config.toml
num_hidden_layers = 10
hidden_size = 256
n_experts = 16
experts_per_token = 1
d_expert = 352
d_shared_expert = 0
hidden_act = "swiglu"
moe_layers = [0, 1, 2, 3, 4, 5, 6, 7, 8, 9]
router_score = "softmax"
normalize_top_k = false
routed_scale = 4.0
balance_loss = 0.00954
balance_bias = false
router_noise = 0.1
router_bias = true
init_std_router = 0.00957
lr_router = 0.000532
num_attention_heads = 4
num_key_value_heads = 4
head_dim = 64
vocab_size = 16384
norm = "rmsnorm"
norm_place = "pre"
norm_eps = 1e-05
positions = "rope"
rope_theta = 500000.0
rope_fraction = 1.0
qk_norm = false
attn_scale = 0.125
tie_word_embeddings = false
parallel_block = false
init = "normal"
init_std_qkv = 0.0369
init_std_o = 0.0458
init_std_up = 0.0528
init_std_down = 0.0528
optimizer = "muon_hyperball"
learning_rate = 0.00636
lr_mult_qkv = 0.5
beta1 = 0.95
lr_head = 0.00543
max_grad_norm = 2.0
warmup_steps = 200
schedule = "wsd"
decay_fraction = 1.0
decay_shape = "linear"
final_lr_fraction = 0.0
batch_tokens = [32768, 65536, 98304]
max_seq_len = 1024
doc_mask = true
train_tokens = 576900000
max_steps = 8886
dataset = "wikipedia_en"
Below are experts of layer 6 (counted from 0) of a mixture-of-experts language model. Rows are named router (the router's row for the expert), gate (a neuron's input weights, with its number), up (a neuron's input weights, with its number) and show model dimensions 0-255. Each number is 500 + 25 x the weight over its row's rms, rounded and kept within 0 to 999. Numbers have three digits each.
Before each expert's rows: a language model's description of what the expert responds to. This comes from a sample of Wikipedia text that the model never trained on.

# expert 1
Description: Infobox list markers
router:495501499489500541570473484510521493486487538499485486511511431519470509543515518515480502509501520474497493521519479471471535469501528522530481534521491470472492513476530457484466517495492522520461502559544507487476512508521475478474496520495506474496528490496458499519502516452524489529494496460483539517505473447516549496481516499526507484544546523467481475501478490496503493513497493494504514467493534501516471518479461513456529532485490488496527470539503477481473520481538441523510460545509530510505483550496508506498471518478526518521507490500537483524514523511522536481496504504490536479486475512445478523481471473504542542470475476548553484533529467530524530494549477501466457496507520499494509494488468536446499471474479531505491481546536529500497521500477470
gate1:503501448514461463496485558511489467542523497533515526489449542485496501475508528522529486491557499497530479510512494474533474507469535491499496437501501509489503487508521520544490517483484543512517445472543504524552496542522438548516478490516539493513529479487473494510497487475488477510492504455495474501506460482497504497475482462513497559514502502495503495466501492542486508542538539483477524471458454442480510479539474471560524498480443517532484491541480521491501467508514534512521493494486482529488451541509489481484506505470467528476485482517478505531489525467491508498509508519538502506497503475483550501518470490458502528541485530522501523503504511493519507554496504469529530496508516485501503491470464508494523465483520514492537483500492509487492493495457545
up1:502479512495450451535511520501506506517553467515493479477509505523495469543527493521470513493504505460489472493469517519530509458528552522489473505474483523558515554486501496511490494541516532542504495466464452491525523522457466499507463509507488538511490510474483530535469519437502490530497515466466469510504500495497489501542520480483535533489495460492524473529523524495496503486486520484494518485512501517540525470534466474521501481503483519512491475538519488485494470505552516497528543534454512541488432548493530485519474482502484496518487495525482491500488537492513512486508511499439484462492490500480550448450512509505519529531476486487474554518524476516502514479472499516497519472509536531491509490492447508491546486524478518467491505525496521543515505477452508
gate2:462514531541483486537520469535519487505513435479488519542515498502477490552482481494484484498506517509484499510480509506530475455563471553480481561526453559477474499478500547513469498498502495522416463554526466468505488548519484481486507524446474531492474491501567528529481518480524475518514511501475450500466506494510499503470533491471449507518521503496517488524520489472507464512472489502490441503508483484481476508515524498536483491550512539510479502499545495503501527525537528496513491523530494523478530531487501513482485467483504486452467484528491542482502498519507507532491465533488460469516483486477482462481486502488496491485550473503500502518464515486522490460480477477502498485497517510496476503510469535486491513513489506479536502538505543505513533499510502
up2:486474517539529469532442482474497485462434502515472513519513489493491468491509499525528527484496477518542508460477474517484502496489524461506544530538464478500477464472466492546513518442481508506552468499512489504567467452458523545505480489482477505507512472504521492485487526497501475495495516495503493490488466508513516531510485482491508489530475485532509490526494517465527524533541471538513508455495504440471491484507508463494550526511528533521528488507541493509454484494493535476525475512548519497516498482529493493512486517462476500476521518566471514516466512495507530514517479469535481554487519495506483507517443503525456525522483540489497454506488537520493485507486515494516510530484539458515529505491537518494504495493510513532524431496531526500516483510514489
gate3:494497516478508502519533511478555501503507497499535450504455504482454500499477501541475511510496456477473509512477498495561556477522529532519493479529548499507455514515514460521521495492459476524474493501503487510493487507548468498418500520501541466511505510497547495496475485502467495472477523493498449517499478512470537527520435511465505501471542505513485478510472510509494497499494475521488505510558476485502490486487491509479532528471556495515519512516510507493509472495506518477479526505518489510493531475483496500509511537542502507564501518458450511468506535461479464559525504513523514486505506492499484496480496487487529465499487485483492464501440536481517521518521496497461463475478508492498516439479477471481478444560484521520489474483501475508513515458484454
up3:505534529519513517531503496494485495511538517490496448497504478511503480507465508496462530515504481502481449534477449510485473463520486502499461491497502535498529462545475516519492521449508496487494488509446473480554451513504498514547518524490519457510478468478522455486519489559493504476467477506424436531500487493471502474511475512500492467550539514503508483518460491443453524511496513540502466485488488507500462518474487496524490509498460512480498503483487492524496507501451489474517527518510496506506519508500460539448490512500536468523477446502521513463520524565542487530501500500486520490508575500479536514467518501501520508487473515468498528539465490475519508472476526513503531492498509497492492504477512515472457485538508473506517524462510552507494474498502494
gate4:524528488495497487533525516514468487490490482492531492467473489504503518485544497491525512509478500513488491493534524479496469515484535495500532511533492482515460489544468535497496490500509517532530523482469501518552521499495520515445508516475501509516548493501511508528529502444505462529494448428499515554486474486504470499484473507479509504532515499445490520544489482457508506514499510471507484546499499505477528455473413495521513488464487495532512531482454495468478514539499532470546545523530448492485470466486475476504524470515513520470503494495511495463504529529477505499501439520448500506505489502464554492488460482502504464450501495497480491519524460464516479474518467454521527531476467475518469479473513528541494474521478501526499508495481501489502502511527469
up4:479504524503474491536502469491500496524567479492497528488457492500489468533497506517482524486510500496507533508520475536478503487515479515552474491503445496469490508481515450548481470458509509472550516495501492473504485518545508436527508520489470474499488509521498486520500497502490482501523424503509452479483526498483506496482506491522456452496530557496523497532516469465515559538495481512503486496472474458501515491531478538528534514535491489498519515522487512504527495508510518469496491491490512461482522476488465470432494531464516453505490553504501498525544542489466453513514481543488536527505464450500460555499518516471456527475531492511497499529487507463485498527481505520536493528487505510503475506528518487536527509479522492552481511479509506517483510520536465
gate5:473486552558521556493489477530521560538477524536477479500491471474465515476515516517476516524477534494483519501524542504511512483490537511509492508518449492466484492493509507458494483524497500477516496467500525528512474500511484512503484507493501461508505509495510470516504513532497517480470515493509512536511481493521492509529497477487510508460528464505544479510471506485507480475523488512488538456535529490510508522485518474433469519474512470522541528465517524458501508479483484429499504480495472521518488471479455505452477532492520458458506569505462512522499539515504507532490502507458495461556520480571461470464512503485486464469491476498475499524499507497492482527511529511498529490499520488476475465502471522484458496488522462440530514513535502465455498513508474
up5:510499531527526509511510479491517521494465507524471474489505479523505513476460524468463498480476497531484529522499512516526498417450442519486516523491479536476508477509502475457497486473495512543507513469485514498494504531501495507520532471566485469510494479496492445500509475498521492506482526476465523502504488491491480503539494525466495495476554461533496486558510516502503429482540528527425529435473518519514512486540474507502511489490473438483517478513514499473495486454471512533483511458468512501474528524500529538502511464520497501489485511514498482513547494552481490524512462497487542521531530503519504497523517479504535503446503555517520487511494488475476521516491501514502445489503454519513515492475496504479491483514468503502476547529482503487483466497514545
gate6:489528520502513505485495525530491494517518517497482471515483516464496517496436482487510510503498443470505531513518528500487536463490489452499496489536516464477487451533521566481495493501487466462481490501496489513511464518519563533513504547454505499539499523484524448470533557493516479495459491526521481510538488501466507532477481521488517509483473472513503506565492489525500500468465501497455560496517523510535516502482495484511522486480508497525513486519493563521499426450493448502544492503514484500488537473507510530494503493477509509540530493524494505484530535470522510473498545506482504511505474520560481524477514504491480490494506483497483500501459504474491532490500465496493530440462509475532462525476484447488466468505520507484483510501490476477486543485515459
up6:529510526519491482509458498496492492484534448498498493525529513544530475485474472513457509505509491502524539524477488505458482488511517479492480498480460516501484493523496518503493491464469513507460542483489501505516539516507467461535481547470496513545535519535488474466542543493502500495515471523529487512532475439496500506494494530472463485536434459490532513521463543490507492501457526437492559482492467484489508515486509537530502487552493544478475486516496494511507475489497490477494482534506504465535466550478518469506532523525511449522548488508475510497513521496532517509490514508495503532515499488499523558469467505506485498516520478497547498487479477524541472515511493503460523518543503514463454533519524477538449506513519527489489529505506496451463494473468494
gate7:459489495508549490493522483526476495485472480532516528451495486495570478523506465524510469525484510511492524459504493518469493522479512480524538515471503479507473542500500505487547506463545461527503485471465505520467491513532462513495488523529492529498468503479488489487498475470499528477489474522510487481489491478503490467493458512515555478504516501481520511511482498500490481521555550504521507527487524506493509515449473536486482524458454511498541538539494512498577509476494470487508506494484493521501491508506509508510532505558520500515503447510495514500520439513488465507498498506479517467523511492506493497468507483508560529448514496494541480515486485549502485520470463473479494469491493586539525501468468476501513507514481523518502489531487491539522554430513516
up7:475478475512530547491477486496451467480485539507525449478477481516508488520520495504511496485513547487502522514476499498506513531532511526497511505500462508481486504501509524471488475509467530466517531450547449486448506483516491480529494504517505534488480514512461480449503509496470479493535500458499476507495498497512485478509536515502460455487501493524514526504516516511462536461478521461494524535527526496520494461439513507490507472554530529483477495495518496470486437494451527509495452516534457521507453512485499488530504502498524472553542481503531520472465503539549526521516459511494474498531535529483504475464514500423517514471496477498465488494504463475529468496488483510485533469507462506527522542512504490486525551476529500527503533496480481506505513532490521
gate8:508477535582529482511473530495504459524489464520502504481503542530478443468506538515460520493518501484502510509532471502515515461511480473509505509532492495483538506473540553499521510550533467517505546490463524492511501492509496455484506520540529506514477463533522459492462519456512497515468500476520495517500485489475505524531501495471522517492482499510466533504527497471473506513553514494508489527484498499475477507510506522473491528464518481506531468552496483457486509486513482484565481538474530501477459502524527502503526506543523510531497490463493467462505540503481497510510434494463531532537528490475519507491549471491480511455538484520502506492474482491535483431510488542513503440508495495462484504501499499489477459529544513490499521502530532510477487502484490
up8:482526533507483494516539495438526561498474480512498497514517493486509513532516487483541472494469481536495477499456545494455537514433500563554507508501467511514450491485519525504470503484492510487524506506446478494525535456511523481470466511429481522500495519495480533438471503507530531498526498476485475472512462483519469513509546500526492529554521521548485449495503474491521489497472479483479506515544503481499474501455470488462514495512490491514489525520473531506545514512513495470496488495490507511501482494518490518472466491484492478453526545499484465510488479497503493522493520501460514489488514500553515521530502512497520489493510497542473497498540531449507521511514515464513484469462516504525490499476512523468476488525443447507499550506516489471523511513484461
gate9:483501475509537484486509520536510512503500484501473513521513494507505505493463518540509479499494501513490458503490482534508480476472456501495542459494509520490511516529524529491517503488560539507458510470487502465502491531514462452481523479458461538549573535454448540510527512490498479474507430452520532490466480518528476490465534488475461518487541540507534510509485460475497498524520513504483512504493507503560470470490511539523531473502512499495540490514514513503494496516519513532471528503504518449521538473516513482480534501488559541480499520486532520513488492489478561466483483524522502505512498532526491474500489468506473496523507494541507506551515518541515484540475494513502486484458505517450514506485492501500456536444513486502494519517487493486529515518446498
up9:546519473503535486496505524511504509510532478472478499476487531485507484498490508507485481501490508511513520470466484515497508504463464487483535456519444473476527513499522483517469540503468501547528475522506519498495481495514452479468534513531490516491506512512479541454503523509515473515503475476491519436518492529511523493505489517455531497472508555490511545477496512522498481501493495488440479542469523517545484539477481451531501511505490540517493515483511510493466495528530508538468484518516517479537471544497517472436523532464462501496501467490485503525477497477538528471498491492460472514503498480582491467515485506489497461495518491494498540531506509530462473521468482520515488490456516522553549542478510531501540514523483507507518490547526471491545549500535486
gate10:501541490507519479512478500507546485506506542463500495480472481525495479538470491494501539478495518491527520494450484527492517481476489516483459483527520498485471558512485464507494477539498483519445534443465511515494477464454470521532540495499524469502508531483520492453488535489495514532510474510498518507500507486522521510461487493504510486537488495474486478513474493462561450475481474574500487526481497495519522474534457463487483522452496440486533501468529490504508484503497529476511453508458463504534504547456479511475476477517537501474531531504514493464523522492509489503479460522476514516531488455480495477468463474538480481487498508522497475517522519507513501520505465500447507506515492500488496494459490483517542534516511483483476535515532483470531562511465493
up10:482462495459509537498518507512512484535471513458482501507459491494470501476460490519485502472490520487517499523510557564474528504546531475498546487462505521511522463527510520513497532490491507537517482474481526490499519519513560480493516486496537493511492490500553474478516460573481516485488514488497508488529478524494504538525502501514492524502506520511508515495526449475488535459550541516487506468506504500486496508522506533544526504529481494529544536500459516503474473508545460444521485497521487506514519514501531484505489534490500496475458497475507522489477478476493490533491489492489492477441490503462479504516553464513533499525518486497469541456466509530479473525520503488504471487501533527546492526473497488524462522546500503529508427518462503478511463548498465
gate11:504516544465464510515527520510490526493494482484493481484507517512479509502504475519476501521486499501479532512493510484481498520527550515513518543564498515496489493503471510539504525521522511546517439513497435468482504496512517501554467512460555521489511544469481515509498475452498475491468521487534502514495523504504520466510510459534530534500536492538513490476510526465515513481533484504501493523478478540502489513502468504551512504514497431485555524516527513487536502484437525509502487507461576540537459496530507531506512486492533525497513487541540564485498478466490478489504500493530499515522503475533510476478516513515517489512539513505511470522504447523501463511505448476500488501470504512495513476481517480502429512474494509461515539470498501526528538491492533
up11:478478538527570523505496516489514500479506472510468504495491500503507526529472545529508516436481496515523512526502579512517472524523486465493503496501514483510483470531489457494482498519511502435517494478490497511466481532479518519507526498521498481547494546510462503515493499504523531443528490521510507506504510540459525512522540555512449508510517499467464519546495487513579523489552510494482490469516511491502503526521460484514482484487518535494525493534498510519492505522496508507480449532584468475496496528477484493464501495517491487504480505476490493505490459471497486528515471512461512466493499476501516513472466464520520494467513564466520546533486506556540470492483488448500481507517485504496489500515521495497521479541510518485517515505469497508454463470495501
gate12:461483502505523514488505493477489453514524541477534523520520539548453513484518487506518515511482430438523465538483479547450473512544521512520537463498513493524490508509502455476487530477502512532454534519485505494504505535549470503514509515495505457503534486446511511486511523468484486505527497521497505527500498488478535490501545478537537512496474542454548519530514474510509466504485526502493526453498498493481532483512557489472475459526488486532488499532512487478535518503492525496504500515508506539492509516491467505490472528551453495472504527483547471482497449493463472497481487485513512492505516479499522466455508504519528498513538462517528501493550512483498511502571479479515547503497524503540499501456487536492475491511516534504529518469507514518474485501532501
up12:500487524502503523525540475494505444481534525514509510471482510548485500456520485507498494536511479517503505484487528483468475499511561534540535468506448483484501504511452494461523523509445473518478534489530467468488466542524476481509521524470502490533502540481514468489508494536498489456513520525517469495551505497495522531518518506495569514518522506453494511490480501521540513523463525500513471490565534491530536524527502474448445508502498522527487517533517487515484484479490492480483480562492499519454518453495500471518461534471478488481499522522518516484469494472510483493460473486535456480499489551518482474515533468523507526530475489484507510508481513500485512505511497525481554481454539530530484456498492528525500512467485465504513498523517483489500480535514513
gate13:520477510505496468486475515541477503522529509464482470496547505492473452512476545494447494525496504474518538455525517547504548480500527499489499525533466503506544523496487472466497479521493494541503487500472485463513516476442491521482476500506479523498542465472485516490518524497502491480507479470469512532471461501501451501500536466506520510502533489507506482533460537522490493469527432449466500512494489487461514489489477468480515501474486505493480531503520474520520452495488463448474486497486489481465533544474527488481476504459487495489491476538505504524523524479493470487480477481481524489496492484526529496502455520502495533493508504453480493541484483479508473526504506473471520556508565502464501464558497465490518529530469498496524468504520447526503478463477463
up13:479504501489506507486497479512526521498509528500484505515526476461501471539497491491491501540546527524520463483507471487500492551489479480508493502494570476462457536445505508489525480505468498477472535479470523489478500449495484516480498465526524515493454546517489483489511515525488515483514508524520482489526531501467507473491498555532509498538525508488468458518421454562495507474518473483487494507485520474502524544493487504494482467498486504490528470492498538485454521530485485464465552447462500475460524472530470510486467524532525503521475447489513515512537499521494464498523504471543506474482508475509515513478530521487506455481506471510546488516500476508490508547489562466478493516523489527500543468501485461530524467492491492467491502460502521496521503492464470
gate14:530553505489569485526489502518484497540496529512477502488516487503499485525458514486456517467459526482496482512526516507452481476480527509534501497489505493475525497490496536518513506482453503496444501528526504497498507547502533520488492504520524532455491451464499478487517498526495468472487510489446493531542513498518495468510513464475468519452519498449496511541536478522465475491531511514486509527515494510499477537501445479483462488482487510518474454566559499537477504516507520506526514517508491507468521510504441520499498480485497530486475516522549536460429503540469530491516538482486494480477553450505466497495491473494488487497545530479539495529488523547510489522504523500492505507525466527536506572500496489486473499512519514473498518499479527510505503492496506
up14:531516449456459540526482517526493499491481521486489533507475506489480526499501490450511510489503548517508499499506490518507491492491500505589530498547519494501494480466532477505517480491535492501496491528494497476463529483487481454518527513523535488493471500521512526501483457531489483485509506522466483498451505525475510511489505457506506488504506553511475580458484516500493498508524492548491486529511517496522531492522484517534487472531433522460511538473504511514510515500471541514534498493530457508490506515509505507522512491539470516516492530432504516535503530543499537508504499534524498538472454510501520486471544536504512482535542474505476519569506529502498449479507485476499501473479469496499551537541481486493457493539528501527522489487540535485499500471485508
gate15:502462509475533533506470454477514484484497497483512518482493466481517513482512509466496519521477483495503489500528493516480495484546525551513509512552495508478493495487529498491483478493483539498471434487501477521465501517491510514461480493539505502526476507513473510492515504454514523475526483539498558512504479450494419478466509457491504478559524490495501503524480508528519502513511503485487477506495483475525478530488488504487491525495527472494492503506489500558551479545532482512511485515535487518544504482518485541444453492489516490533480526482472501488459496490570434498506479466501483496521521516443482459490470515493501474483504532486505547531431478506506505487484511481466542472516514533461490469533512534513480546490468493473478496494479507510458460499463490
up15:515531471479507483454493490448521442511492472515523494480447527506505462517510476503477499494462504485502487510509462511508494510485500484524479507504494544504493509508442500505522463538495492480565469476460471548472480541468499492495493543483510481506545506462474495486481509501530531514498489480474518528549468487481521554517522508473479498517467526514483458496513507516530461483477522501476531509544525510467541481485469549515521493481491467515489514540488492497504497501518478445490494494518535504521480443484479560510534482496508490506473517494508516482553555517515561508476510488504506521490513533465536487507492539511503491507489487471518534492421470486468524508494482521490517458531524485525454489506483527505545465469516465481526508506514520514498536533504501
gate16:509444497510531532482502502486487462519552552523492510463502537447504469538504459511496520524517514478513462492538488504561498475491487466545491502514517498522466571502550519477490506485483468449501512493524449479503498500479514510488509501502469476521468488522504493527484491518487485472461479504520490466507528508487488520502521495511485506503503476515509518506512513528488472530477548512474522510499541469477500561516477520517502539523498489545524506484517456488562477470497528484526481484500493531484477492523490526520474546519460489501521496519476540478539518490484477528497504484475511510471510507486460455512521499494543500503494482500526504499519524541513505438542484477504498469505542536524542482448490508510481474505471526513529518559487498507494416518508492
up16:470485496489492485501536499473481476486526497478473518497538472524528527508490464456458547500502522504524563492479452473466576473522538509509529529503510465534482506465514494495486528490486496464457486523497466485490487477500536542497492484482507487508501514473524479499502480505526475472528498510524489505492516526476472498505444484550474489494511518516509508482508478498501495524485507463525527491523491481532486562479506480535504548491533464515502536455515480511538477523448515503511510482502527474537500513488496432485508501537522489512506456483528490492506537527522522527478471499497505486437560518497523538503497488513559491465508479519519515470505496467485524486520524481492491494467520575456481508497516524497549525530480511443497523512515471511477493532525500
gate17:455506487478512516497486521507500537508518522455503489483447489490464524527484496521545503543543517475528495486526501491537466509511499488516523495465495495500491464489504479532487516433500488471478503498483504489488455550498468498479533490471491504477507497465470430489507493525519551505537452481502560517531534517496508528505488523493528501479495523450474503523514489509512476473491495473517511504498513442499500476461467502538511528486457466473497516493509528455514516501502492517478524451473504497441472532507481485489532531511481507524499516490525512521529498510554536496501434511515450514515490436518505537505482476496552493498520491490489534520471525523539500483475522453473532481469496505492516497490522536511510472457469468544474498487522493477536484548495510
up17:472488541518504550461459483524500496495517442514493473481516479463469524493535517509547491484483473531546482477484478527496486488515478519511470479494511511493499449551491489509488527450515476532523500560526451489461512489518494526514472495470541502531542453472523474489523533501504482469515528509505533476537514499491484454492487522454491521515473507463517490501523509517478524489476473463472531509508559451513522479553525507517505495504529511493491513499484516481545485497539542467506499475475494532493488531543521452513549515489503530535496499461476492510532512482526534506449507512530450474538536521529486512475505507511503490475482498497502527524474520465513521479505523509460466516487495505509470454544506525496546511504509509491536551493497524486499493490472484
gate18:512546484513465520505550485500501484518493521508491500518501478513487486485461544476497553475495526533544448489448494476462517511534497507496443515547521506458536473533458523489479491492486502549538491507531495522503484479496493534437482519498515525521489513484509504481495508512501498533490484496529503517519479504524526499488513494514539480482534491509490522507484506489532486503492537510543469499544471469495516512447467497464557545463481501514520499485519450507485500491518540493507481465515487530492483525526475500520481511470469514484504509532500443477485535533460474496517477512509466489518480496448525470489513503481552484512524498495506548528499508509554493504496503537495497482530511438458418495479498535501515495498477540507485513488466454530510450492482509
up18:505507465519449474519463512545507515479497497529527492484481492496483522497509497540494538505505543512518518507470511481503504539503486494506467537501547494478508515526476495470507488487486539515541508526495494518497498469467486473518520519499526492483502529513510501462524459526466526495513475492519482452506507472527530500542480511505540544516503547525481525452468508542543434503514506576480522531520470454542517532480528488512508499477469494473508487497502472517500482533529492485484447479489540551481496477442514500470513505490497510478517529499487472491589517522472536473481521513530500512469493448502490510524499477507503513507523547524541523474534500496517506534502505507473439515484531504499485502523471530509499501495524501507527514514482468509506506494418526
gate19:497478468488480482529518519503546492527495514500502522468485539455531496483522485549499521480528548466483487529492457524465473487509486530544471493515479483521499511494535467538484516461509492464448538478536488498505483486490482537499514499508513495513471509474498511504530508444492507495462488498469481532479483523513470502487458521530512506479512537511507527486519536498484481508471522558526540504530494512503519497517562498517508526495491456475464507531483497499558491505499546465554483485521514507486512499476456485452515495467464496507516518506519482522499484518506491542500511546509512520509503469507486519455526504456524493480488416484493484539553495522527574525461505508516515496533510526509484537483496475482494530530485554523510509467487460490487504524500468
up19:507498525449562495492498484495499509482498513505487516473491530470529545522491480473481518513516514487466502482493490517492570492503503482518478460510479516468451510496493493505523477476506456515516485506526478499492507491484502489519505511487519509524517497485482524441499479462500505464478481507497530471483497534535480507493471538462508455441527501499518509508531477514470550524463546528463512511436484516489535511509505462482507507513493466451601478507476496512494519550495506480505517504505516492481508493565460512465512499501475500473520498480509512479510480524516505489505472548554507479492471510454446494500491509475505484483493494528470489527575525466466530497485486502551497524510509525549532548506447477490522494510507509483492500542485503500522525466481492
gate20:542490457536538492513469448476470494471524527479502485482566494522487515488481426483517528478544530472478494465520475518549489513502498535480444522507530495518483527472522530523477505502500493503482507533492540513536505481507553495491492496505504490465514514515495477470486502530447497503501504488554519513453511493509464498504518488478506513488544509459498468533471507498506511448526561486537503506518523468496457480514453493501464560482504489537511517531490498496502535486469487467527530492503547449523495504488510519506492481520466484519510497481529485515516487488480539495524484482537502522507510494504512492455482489503500552501477477516531462469527509532497522486483528542518505520536500474515492501500494496487434504511457522462564545484525478506500484512498482
up20:516492517508427503480547514495480471527478510504496484482496521524486524507472481464496503494513498514529527483505512540463489482461491516485488491508561510499506528490488464460542440490514502513508482504516507474509495486513509493495501503517530486503504490511488497496544516561468515471486507509547541505468486550431499482510488510500529556510502551500470493484438502515463504474462501522472459462467524535521476506489471521459475557485471522531535496484506507530469448524532486491547535479484543487513450494476516492529483499507522514490512531525497506514533531529515490506489508458484511518529475470481497492521529527513529519501486520493478494498483448528500508486524507510510487477536501504531501508532503453489503536523473499540492508467470495557455500437542506
gate21:483528506524543513465516546504502532483518512506509473497506518473448523495505474505508534516508528497502511511515516519445459499539441496534480513504484530482518481483510509478523453507522479490484472527511434482498456467483509514522512543541552509477519466526490523467477510477521515480509514497472458474495515498487487519502492497460531542516514489506529484485510489556527536507513570486465495524509519461463518489499510471498531512501501478488472507491489508513484489488466448473491504453509507518529475526480510519456489477526489477487476507528473536505505472502485520534497506491497544531524534518467532468516532488553489499531485543476522472488516493504540458524499535519479476461496490547480452514473518481484529495532507498477528521527523452442482521485466540
up21:526427498480458491517474483533545517506508482546502504494511481504518499509514507529511491490482456532496493477466471473537499511499535488506517492515535469509504495477544496511500542536508535517482522495479534551512503508467505506453505539505486468514511492479519530491558512511519537498497501478531519507482517503471505532504504525474439511502479519537464507501461508476487502463466466479515470504468495536490477524496511552460480494474492498511495460512488507491503526478484512523522530530462495497504495491474485484519559459504480504495498538478476459493491430494555485486516503533500481522506472486466464474513493515561477504475511524519456493448487526536486492462550529513495509552553518475461508477530504518492528510469517484531478498508502504510501460520544446
gate22:479508497542446515482511503444563457519525492525508489496478562499477466460488529510489473479518475505512501555511498503466441495488458488503476525504525518489504514491464500521482518465498503480431473495437511502481483481521455519504467526466465541499470483475541495492478501516501498475519467491514509468542508515498529487489508514450537482505506526526470520509544491516478511526491529509485511475498523482480490482493494469545482510508483524551461519516492494544464494488508516527516517487471502510553481476481502481483479509482507511508493498493513474497522554523475505488517497484491468552457504566502510488509472494481514504458518518505561520502476505515509429506503471507487500470496535507504515514538501484478503518440524533529504485529528492508480484461470458
up22:519498483526477468498508515523448476477518479519486526505559437483562527529531532511537487498504481497488484477488528547512475518513469491478490503548515460517469469544515502517535543460520453522499477539507482523483487497527501526501476444490478506525489485506516517481507479490494505526491518488528497507507491508443480502490515543506504516512523477539517493484514521460489503530512498488481527500456460481511513529512518510502541525499492510476499519492492553468466485452508508448515481530492485503522524490488523476480479514550510544460530478524462493516461504444527484466496450539452503495491485481502520523484517502436483476506479508504501468519495487465511495462432500518507520491476498545529487524484514501536497477475496507514489470484509515543481465462543480
gate23:465472470521496531481494493488526534487434509533489516461447479496501473545478492508508480511498453497510475461478502515477507487491480506523521476493518513507505484472509501533532515497552526509518499536506482511499456483514517481494546517489567470526510439482502508500558536484511488412455523515500509503470496504494520465485504471494500476537502522516526555530482520488518526466471499460504516525532493504540547483549494490505536489529519462499463509477496485471483494502525542507462505488453475514459495477475535492465511495573481501503470501492496531538514547503472527523515462499495483501496516487471508501492499458498503482447506516506516532521520482533492500513496533506495472506504485468498470528506498509476459484504532526494491447517481487536468470463493521
up23:481516475515534521499507488520502498490478495507510486501522501518459482465512488518478489521483573508514537517469497475477508530516519514517538520501514461522487471536509477500531489514510505533489441512479449464472511503494493509522454481512514520506493519503481482490516489497521518514543429521520541498476530511524487469513511480497470497544511537520530546457470505509515490546509519466490519527527530510490501512529529510502525507553520503487526501492512509540554469539437483515475519507517525494493497481446492468511557481496477506535456497519489516540522505557505499511548483527494463531515488462499510480496532445502541535508472502528510541482523480482515500502490506476544519469477545534525502545539495505493529498511500489492544505518443545477507477520522523
gate24:509486513493487486508483497541550542512501474471474488488562492541473491507517520571480509486501518460441463536502486521524518497493498509457488468537489504522501466496492480473511495491497522574542533508482535517479539481491500489515539519502507467485491494486498524477480468517505544483488463496518460508495469474469505486504475490522472465516503552509513531490501504479531496552519488482478457464500502548529467502450523503514527479463488488507481497498463512477508507552504500469534455494517497516479483506454493505455488488510487462514453522526500470501548499510517471528506507474504489518503562516484457529475495480481531485483482469506453538477536497528516458533504455515477497461469508518525528515453491518489488490523477490529510519475534475516467518487500530
up24:504487500463534478520499399548514471518480488459508524543500478472514501506507499497504523514480494482479527520524496484485560534518476474502539526485505510497541523481531490520464505451500542550506503516499528511508511469516488556502477501520495543501492494526549483490519510493506496489478483491467489499469485489475513501505481518470460491486476480505523526500476494486525509504493472531410536471546497492502507474499526521489498477474520541497501475491521493499546556450541521500516508493510468478521477475490506520511445446523502492469533544453485525520505514522471523522501522506504485496481505505438506475498514510510466529550511479465453486465484520510470499503489533495483495520476542507523446521539483512468490507493518488471487458502478466482514510478490530
gate25:493516480525525518488478494531544525494500547511501503449474499502497521464474489510490476462458487508503481522548504513475523536458499468504469489475535509495521491513511504454475528499483500499498479503459511494474507481512548477500472525557491451525547485535497542496537510506516499488539499500464504526514490473511550520532500479525545514505433512487511503513482509501472524492545479472490497528507466509470478515478535524493483535471480464511507497470524495462485512497513515520472505511494488504497501509483467515503475497472463544535549520529494463548488472542458512531519520450443527477528493555490509478493500483493486521485558478521484478535494507496471511491503532465460523459499482516519471480529521510476494487575463497502478526483474484472464464496480492
up25:502491494516531481477500516533471527462509493562532465474466454469507480508507503513492500457554544485513466491428499508482479529472473498490474510504533464522551507478460542470519499541505510494511492467482492498487518549500479492495474507489530469517544530515522539482521488561511522498495447467484482547481509477545542444535503467542485475461484499491463523492484478480496486521492519499514463532471505510495470513511488449480504484528479466489468493471525538486486506431505546500526505480508479488463481481484530509470475500490500499516486509515504481510512476520460487452497489513517513482492497528514495525505508503507490502495491481504481493530471545462523512523535511512486511527550529484477489493484509473476538463493492534540467501508527484447469462484494493
gate26:512497511459501508518501499478495531520494518494498481470502500496495494505533517485554510502508553470491469483522475538512474515542474536478506517524513539478464509505517521499542566511465492492510450500520464442500495510531517473543511510487478502490460463508492514451473515451494490503505515489488514512515465532529514509520487517469537489496526479521506526493503553473506496527539517522539491483494502486544449508510471487504487494515427529514528452464524491528559476497455490490480498515463506521505498477520470503451506500476495466514467467510457527505482497504516514463514450492537520532501540515519538510495520501488485533443531492456484507446460472512511482448490523517523471513530514476488490509458520488465480471467526482505500512497477497471498455519533507
up26:548543502503505492497506520548495508504484537494499506504509522521491470490465486479488532461501490460513528488472525483472493471497558508522474537526489480539494501513491491457502478436462503509478506467490530514485461490521483482521498558514507486464490496454451467506482525538491470493504493521564472492526462490519491462460481506508488496489476470508503494503502445452478517513531495448452509513497463489510498529448514475478502500512520528500465517515477463475502498483510488473525485517482517521491482474440531536529506465503519507472491483481526533499536503442529506519457459560467516486537519521525487504519487473474490555474480541486508499534534537490490479500501535482485480492482466524537503491516523517477525527488523481490507510483519489479516508444516457